config = dict(
    hidden_act='swiglu',
    init_std_router=0.0225,
    parallel_block=False,
    init_std_down=0.0,
    optimizer='soap_variant',
    max_grad_norm=1.0,
    schedule='wsd',
    decay_fraction=0.733,
    batch_tokens=32768,
)
Below are experts of layer 7 (counted from 0) of a mixture-of-experts language model. Rows are named router (the router's row for the expert), gate (a neuron's input weights, with its number), up (a neuron's input weights, with its number) and show model dimensions 128-255. Each number is 128 + 24 x the weight over its row's rms, rounded and kept within 0 to 255. Numbers have three digits each.
After each expert's rows: "comes after" lists some tokens at least twice as common just before its tokens as in all text; "mostly gets" lists some tokens that are sent to it at least half of the time. This comes from a sample of Wikipedia text that the model never trained on. Tokens count by the router's weight.

# expert 123
router:112103167154104106105108156153093145100130133167138113149105119119138089118150115164127140121158086141114071101158157128119152133163166104168152102125124137124144064122146145130122102105095129111133136166125118128111149148114161160111088140142120137124140169160171168109159126116116151138142118126147104144145160071110121147143105123107141162113161164102152113112078149145101083097126
gate0:122154119155100171176117107117120126095144169076133174079127146131114092165145134142118140147194120172126089146119132106158123152204110141152144064128128137163125135100113131145130128152114138097126111147143112175113100119100136146129092111170126134145186132138145127126123091120131144090113114116134165110150123106139133153112159129119115124105135123125105125098136127078095152108098
up0:130101130073146109064123142100134116170112082180112115153133091145127175085101112098170099113108131094127144086137100141077114117080171132146104177150132110076135108162168118089119149096167119159163153112131158090154150136176107128151145147104100135114092127130105135128131166124125143191126157131138108154118155159109114095164127146151138130121160138131153103156148132159169123156154
comes after: " |", ")", " |  |", ".", "\n", "=="
mostly gets: "\n", "| ", "|---|---|---|---", "- \"", "\n\n", " years."

# expert 102
router:125112146110079154143108142148123098114116131129102176132078127134159119129133136126150109126135132145181135113175118121109083106101131125152110114145118151113123144162128131148110079125112160155145120177095147127090100131108151156125105144124167131119137090098159082139148099128128109144131142092145092141159160098123125102099121182111156123117130154113150139115147095180104076149119
gate0:131101155152140153142181113082139163102152108091087113143120083132088125100147129121102128134132115106157110123155138143110142131145174122127121203108150092108183137099111111133118132117105107114123123120127152203101120115146149167158099157113127135152138127078122113094133141144153100112138133106121110134137152097107147124135128142136140123107136134080134093113111141110141147178102
up0:126157143157160139141156114111131083097148114107137093118122121105118120131126111154121133121139116108148104107173137068101153072141097129153117173140131118145140110136148069118134142132100130105108143191129146117132093096166131144127075161123112125137157139084152146101151160135165097116131120108167110137095157140062136176136118119133155143135152123138093139135110127143107116120158
comes after: " | ", "; ", " |  | ", "0", ") | ", " "
mostly gets: "82", "73", "65", "41", "58", "84"

# expert 52
router:155132119125096139155167106117127110104132139154158108106119132111111102123174146128177125093116141146080182154164106140109094123083086117110132131119094166135126126156092124128128087167119116180128173131143113131150118146110178145148127089110089102076108121109119141098100103152115117095134163142130092145099170145127119126123113129125126119118159131102103152112113171139106126123145
gate0:121066153169115129102105178182087133110153117136148164105131117150121140154155106026148112133140107094130165130132154090140129085102126124102111149133115133120140143123140116139117095141087147153155123131101101152162103126089127158083126155082138123133090105131106135163138158144124132140108122122109120133108184110095116098144107159087106101156100125133093089174126104157108115114118
up0:139119098099158101133156099164127104095052134147157109108152124123180105076160150183105098119154140151156120129126137081131113113169145106169144112135119105096128121153095140099156148139142091106138159130127151131121109135171133153141161123071090112125157090138162129130168125126156177144139132105117100130113117133100139155117147144152154181102173144123108160098145147162125141141143
comes after: "\n\n", "|", "\n", "==", " |", "==="
mostly gets: "|---|---|---|---", "| Party", "==A", "==S", "==F", " | Date"

# expert 96
router:124113165105094151162118155149136137090105117106096172144087126140157137097111117150123133130173129146196162101168185132115076134076111138134109116131124118155152128156156152144111073118098154121128089187115139131102091159116118130131098134106138151112148134125133085137126099097156103142126124110132094187171157110126112120092115153133148130120108134126147146082145149142151153142125
gate0:107115152128158105161180130151145105147143174104133114142146157134130137149113142087097141115108165114120177144122124109125129096153178093114125109114142141136142139114092124144123095106204126106150152123138136133152096151113146131100140121122171131134137146142188134128136115103121133099128117146138134115124098160136159130168140070074118146145108104161087161132111134103156142145137
up0:166122129095117144110082120125152107152131097159120143170114113151161128103114133135168180136123180075107097122110132122105126165149151170148070118128096117128117144101129126127162108097134130113110110150119135132105113146118107158184113136091104123134130139170157130142119130093135157129135102086141149140146143065127132122095152140101153099119152147144151100118142126121150120128098
comes after: "1", "2", " | ", " |", " |  |", "; "
mostly gets: "; and", "    ", " & "

# expert 0
router:140132122162146113143105090129172172089132136120153185146100143158127140124143112122131108133147133135095092156133148159156107149138099144140100129132108114177157163150147153155172181150127123114166150146153169114115101120130182132170122122153151160118183147112142156121146135163120088111119094084133133085125130131091123141137167155103155092111145141155139104159126094079150142137123
gate0:126128173092126105109142108117133152129101079128075150177139150111086137141190102151193132146105134143090144142131130142139104165128150111125117148118140108120133097155157095120133159116130107134118133179102138097160122126123134155115158155108104186150101127133130104106150170129133116152087157142120136142149155179130119148114181175127156129131091123161128135158098133094103162123128
up0:163159088115134166178110136121122127124128155150122141111104097120146123148097172107090134117126164122152109099119139124112140067141143123134124135139116166139109154124095167167098119160151149106127144099125068138112158109135107127165104137125170082113135133138132168124125087129131129124182133100141098100101104111112137111162096091147083095136124152083124086080144123143098117135158
comes after: ".", "\n\n", " that", ", but", " which", "s."
mostly gets: " he", ", he", " it", " they", " It was", " They"

# expert 77
router:133141133116128150157166169096121085148151139159078151168129142094112153130098133128104156133123136114087130143143140127123102166177134127096115141121114139118095100159107077150112174145146128103125134136112099095095145080151120126164103170167098137141114147159107130128154154164135178141150116103169125119135125134133109129112132126153089128156100116114167103076126159159136151131148
gate0:183139132160129107103160120104146120107133116154148116129160128108095118130165067108121124139110108166158149115141105133159177127144152135116111134142107136165142119163120198145196133141129115137106100117140103139113135119109125102152146085129129139125134139148139152137123142125173164125161119147057129165148124097152116124144129141163067148106142123145095132133118119113109133125136
up0:129158135129126120134127114108141109184163147117139130162109110103114150147142097124129144124117094151176134076117128084192144094158152113103150123158107167101093159127116148185137139128131136151147113123142098133080111136116096101126144150123148123147122122119111129160102132116060123172152124145134110131126097124129117109142128109122078151124136132109117143094145160134150139167110
comes after: " in", " In", " in ", " to", " in the", " of"
mostly gets: " because", " due", " throughout", "though", " create", " For example"

# expert 35
router:159139116137133116113162157134135126100135111177129110118086101107115175101129119132130152107161102141139182149156111069130107140147164096096088163146106169107120143167153139140139100145085121118157141147152151154128126123117104139149168153119123158150137101147151123074125140139132167159133094074083120129146165093141109154154105107119122162091081132089087174109127097100092132152134
gate0:105161126141132112094127137105179177132122081176120117097166123095132098139140093135141101115131103135157106134132130132138118070132110107151118159147147142151155110151142138145124104140185180117101093122115159128122118130129136112104150122079114143123116161175129155120115126187101102146133110111155180090173165125110117147141158127145096087139130129131117135097124101064117137111106
up0:111161124093117115099156099104147120150127091110174111081123114158095124104156077169117095150158139115183132139116138128103108116114125153144170139179122148140114092169148156137145141112131159111123138125108150132128101120183105147135122141098117109089133106122095128086102100118131115158110107119097130130138136112094102132102104107147167137121102105115131128168115112097148116101161
comes after: "\n\n", " A", " I", " N", " C", "2"
mostly gets: "==C", "==P", "==S", "US", "==E", "OL"

# expert 66
router:145153150156134149132158181107115158118138098100136133146154159108110142136102105115105149130094093161139133171139128150134121095142073119129140158084143083133185098100146162114124183162145145144132102096120108157144111132141166134159099159166114090101120098170107180131135107190093171130127123158128172112143100127157127106092155141139130077162157126145129124137110117130138127167140
gate0:107087103135124119122112139155147147067162165100127120141119123092111088139167149138096144181171088103086100159125113140144116126142111125124072135120103114126179148147171098133136131117079118136105113158156130119118198085099078124112128118180163155140145160163162135104100137147164095128131152099117147111129147112148137139117159093145139113083120137081166141122102097133107125113130
up0:107125131083139138145123143132155085104116191139174152126117159108107103132162115125104150152111084141122115146119119170168136086150096124118098137109094110133120148204182103123135132119095117116101124159139120115091163080089106108116102111177157134143148165182132143116077133150132138155106113107151144158129124129140142108115131104111129106105118137063124138134120108132108136154137
comes after: " was", " is", ",", " were", " are", " sp"
mostly gets: " was born", " held", " shown", " regard", " consists", " see"

# expert 3
router:133145166133104169113192152119115114119119118128141136140106154144120140141108119143120149137131096159146094106137129117110126095174146118131144112128142093096167103143088149140126168136118124111101067154124081104094091102130111138132133182161147106109147103115100128119114098146102119139128090158184130136153081084073130102079151118126129124119157127132157120079108138130123145217117
gate0:139157153101151123137154129103153136146116090122158113166130102158123101135115167125107104124124107143085110143137149129093147141150105094107091124165124187104130151159111120144147087173168134150134128180125132158173107104118094127084144144142155095064167107117127114114138151187100087086119118161191131092083116118122165130102116118118147113142143148127166162137110142099099165121131
up0:132168174064183119114155165119161132146116115121173090133139124142152089142108150121126121134105161125107101122155134123111170128147129125099106124141126132104121144155094120138162100121159145136115157160112133135130118120108111111119116182128158122069151125153121126099101148139109120103118114161202127114116130101129173133117141080147133122129159172107168144125120134092121147135122
comes after: " was", " is", " are", " were", "\n\n", ","
mostly gets: "q mi (", " compared", "- Phylum", "- • Summer (DST):", " sq mi)", "- • Density: "

# expert 54
router:144148132152125162125148132107132114103111167175162185123128101144156174098132100143154131135129109170078093143158126093121113170134085119141136169121122128154183140136121153169131156163183159122157150158108112123121130076158150139137130083160123117133150139144109185125141115098139132093148109117128162127127130105084140097149163124116137152118133159160116111168141113100146131170126
gate0:107113121135096164131144119108163147117110146191124134110115129097139087123189128097166130117127125107112125118162119061144137171122126142125094102120134119133143138127108123147145130128159071136134106184139144128136128098069156161136165099102121142154150147141119122107158085181148127096129097136136121121122131139138126144145100123114123134102106089104125159112170121100115088114153
up0:145160135127119140133137140138090116153165143113114085155118140186124136123120147155120107128124105119098110193117154176153131113135135124154145110134130107109120142093140146082099101116120175139152158077136119108142117123177119142115111083063149126115119108137120136153102182133121145122126154111134119108114138161128128119143141148084135099133119179118124142128117159148142160115149
comes after: ".", "\n\n", "\n", "s.", ").", "\"."
mostly gets: "In ", " In ", " However,", "On ", " They", " However"

# expert 58
router:107132138114129173090134123137150156117094101139178085139157089118157155079094155160144131154113124144162136134112116100119084128122107118176118079163122109111136163154096149156102094136104130141140103113126147110126101149124092147124102121113088114110136156110133170152139143159106154136134145110131082153154124129129114087081121129111107102130169161157102109130143141147141100115116
gate0:140173161124114159118140151100118104127126127124133117180121132112113100134130088136154140152111111117154116127120153109130138115122110140134094111150169139107155123087142152109160124149114123129161101138105123148099102108171111112109051123096161114132107138129170170109123138116108119137088153134168141159152096143152137088116156082116157113104087130169141159134141148119137136108117
up0:127134159144124143159135113147128130164118120175127124132129130153160149133129148127056134094123111154086149137112145092155128138175126122113179159072101122096104129141132121103139190113150149110108152121147132116123178115143158146117189112150150112103129101116089084135141178123151111161124086126119171128161166090144106102142108108103113140185126133126145091113137127120139076153096
comes after: "2", "1", " | ", "–", ".", "8"
mostly gets: "%", " cm", ")}", " billion", "})", "877"

# expert 9
router:153188135160154118155111105108124141090134104147124099127112138084095166122126089174137182100136153136122083073134165160114165170157143110145168142104108136174146130162120117169111153110126127139153162146139135102122106155116116116154095112140123114141169128109156167149156133120092128148141119118102127121111167108128125094156144161085129156109176140147143127148155074101126118166112
gate0:100162122085104160122131123106143119103120120140145128138174120109130147126107120123124146106155118148124076089124161113134123087111111107147090109134148131074134106110134123138133120172156159133112090146165106148128110128107100081135134133125133111163159156104131204129163126154115167126148089121166170142148126117131108122150117136141097112131104103126138088124064136162125133151110
up0:133084142088154083143103121129114156135114151135139133139130144125129124114133083152135087140151079132134171137125099149130142158131090142134146119107136095129134127157141145140111121142090085120105174099085168122146175144147139146120114113149126151120116116118109108153048136136113108136076159124094088107164129116109121115112150144114091128106144164093096153111192116107074131087139
comes after: " |", "\n", ".", ")", " (", " |  |"
mostly gets: "|---|---|---|---|", "- Occupation:", " Since", " He is", "- Occupations:", ", and is"

# expert 116
router:120141131085113154145118130153128131068118102112116177126076117132135141100127123157128126125146118166165169093144178121109073115074115120136084121118122120136141110164152128144117079115096146115138097184119130121126123144123109115135083147122143126136154125132139071111123105096147103148132120108125113159176170103150122136098103166128098137115103136131157145082141154145138141157114
gate0:128107121156080136133117154149094131113130111128157141165112116145111150155136115139105153157045103097175157111120124118119152140183112110124159123135177143159140115101160118173181111138121172102113123134121111143136137089149143174131093140143140129141114083093116061111123126135104092122086070100123160110134093130145137134133125136142121138190159110134118136114134144095141132154091
up0:148101093147104119064102122121097090074111129110143140081112157135106143150156122093117144148108116163194154127132108129111183138090103150106127087081157128127125143109143117155116084140105162106135089094155138123101128121129106137174119172138169141112141105115138111108145123081097134143122116110121131145080106141126144164102114102124137140157144120101152162114111135115088112124109
comes after: "1", " | ", "2", "–", "3", "4"
mostly gets: " & ", "%;", "% | ", ")}", "- John", "R "

# expert 2
router:145155096116138129114084156128124147093115105170099134119132110089152107122138101149178111103168117116133103131180145142140114144116124124086096127187100128122161140149166114124102107134105166171142123124102174168112141119110128155169141124080089172115167143130147159086111175102145126145146144078108111123147187130141134112149130104139124150114117149129141145119135165122104126115134
gate0:133149133149115102142190141127099172140088080129153114150199104070123097143172100123150107117132116122080141115131138146148078112130115131091124146135099130165134108094103125158130111129135124123125112109176114168134140136099128122178115107155131131102077102154102138100133179103129095158128118123127163139145115138150139114118149166144107148158118097144105144159103159170136121083134
up0:115156082133125109130159177128129193135104137149107130140181130062103137114167093102167116140136140103066133135145123128151117142130104117160112142144147135167127126099113120173154134145156143125150133126135106140104118106144135145139112101112116141125113120109119173103104118129112143134119146092117159137115148139137125103118117161136098116142115101148116144115060114109107160104159
comes after: " N", "\n", " |", " (", " | N", "| "
mostly gets: "ZE", "| M", "| L", "| B", "etherlands", " Win | "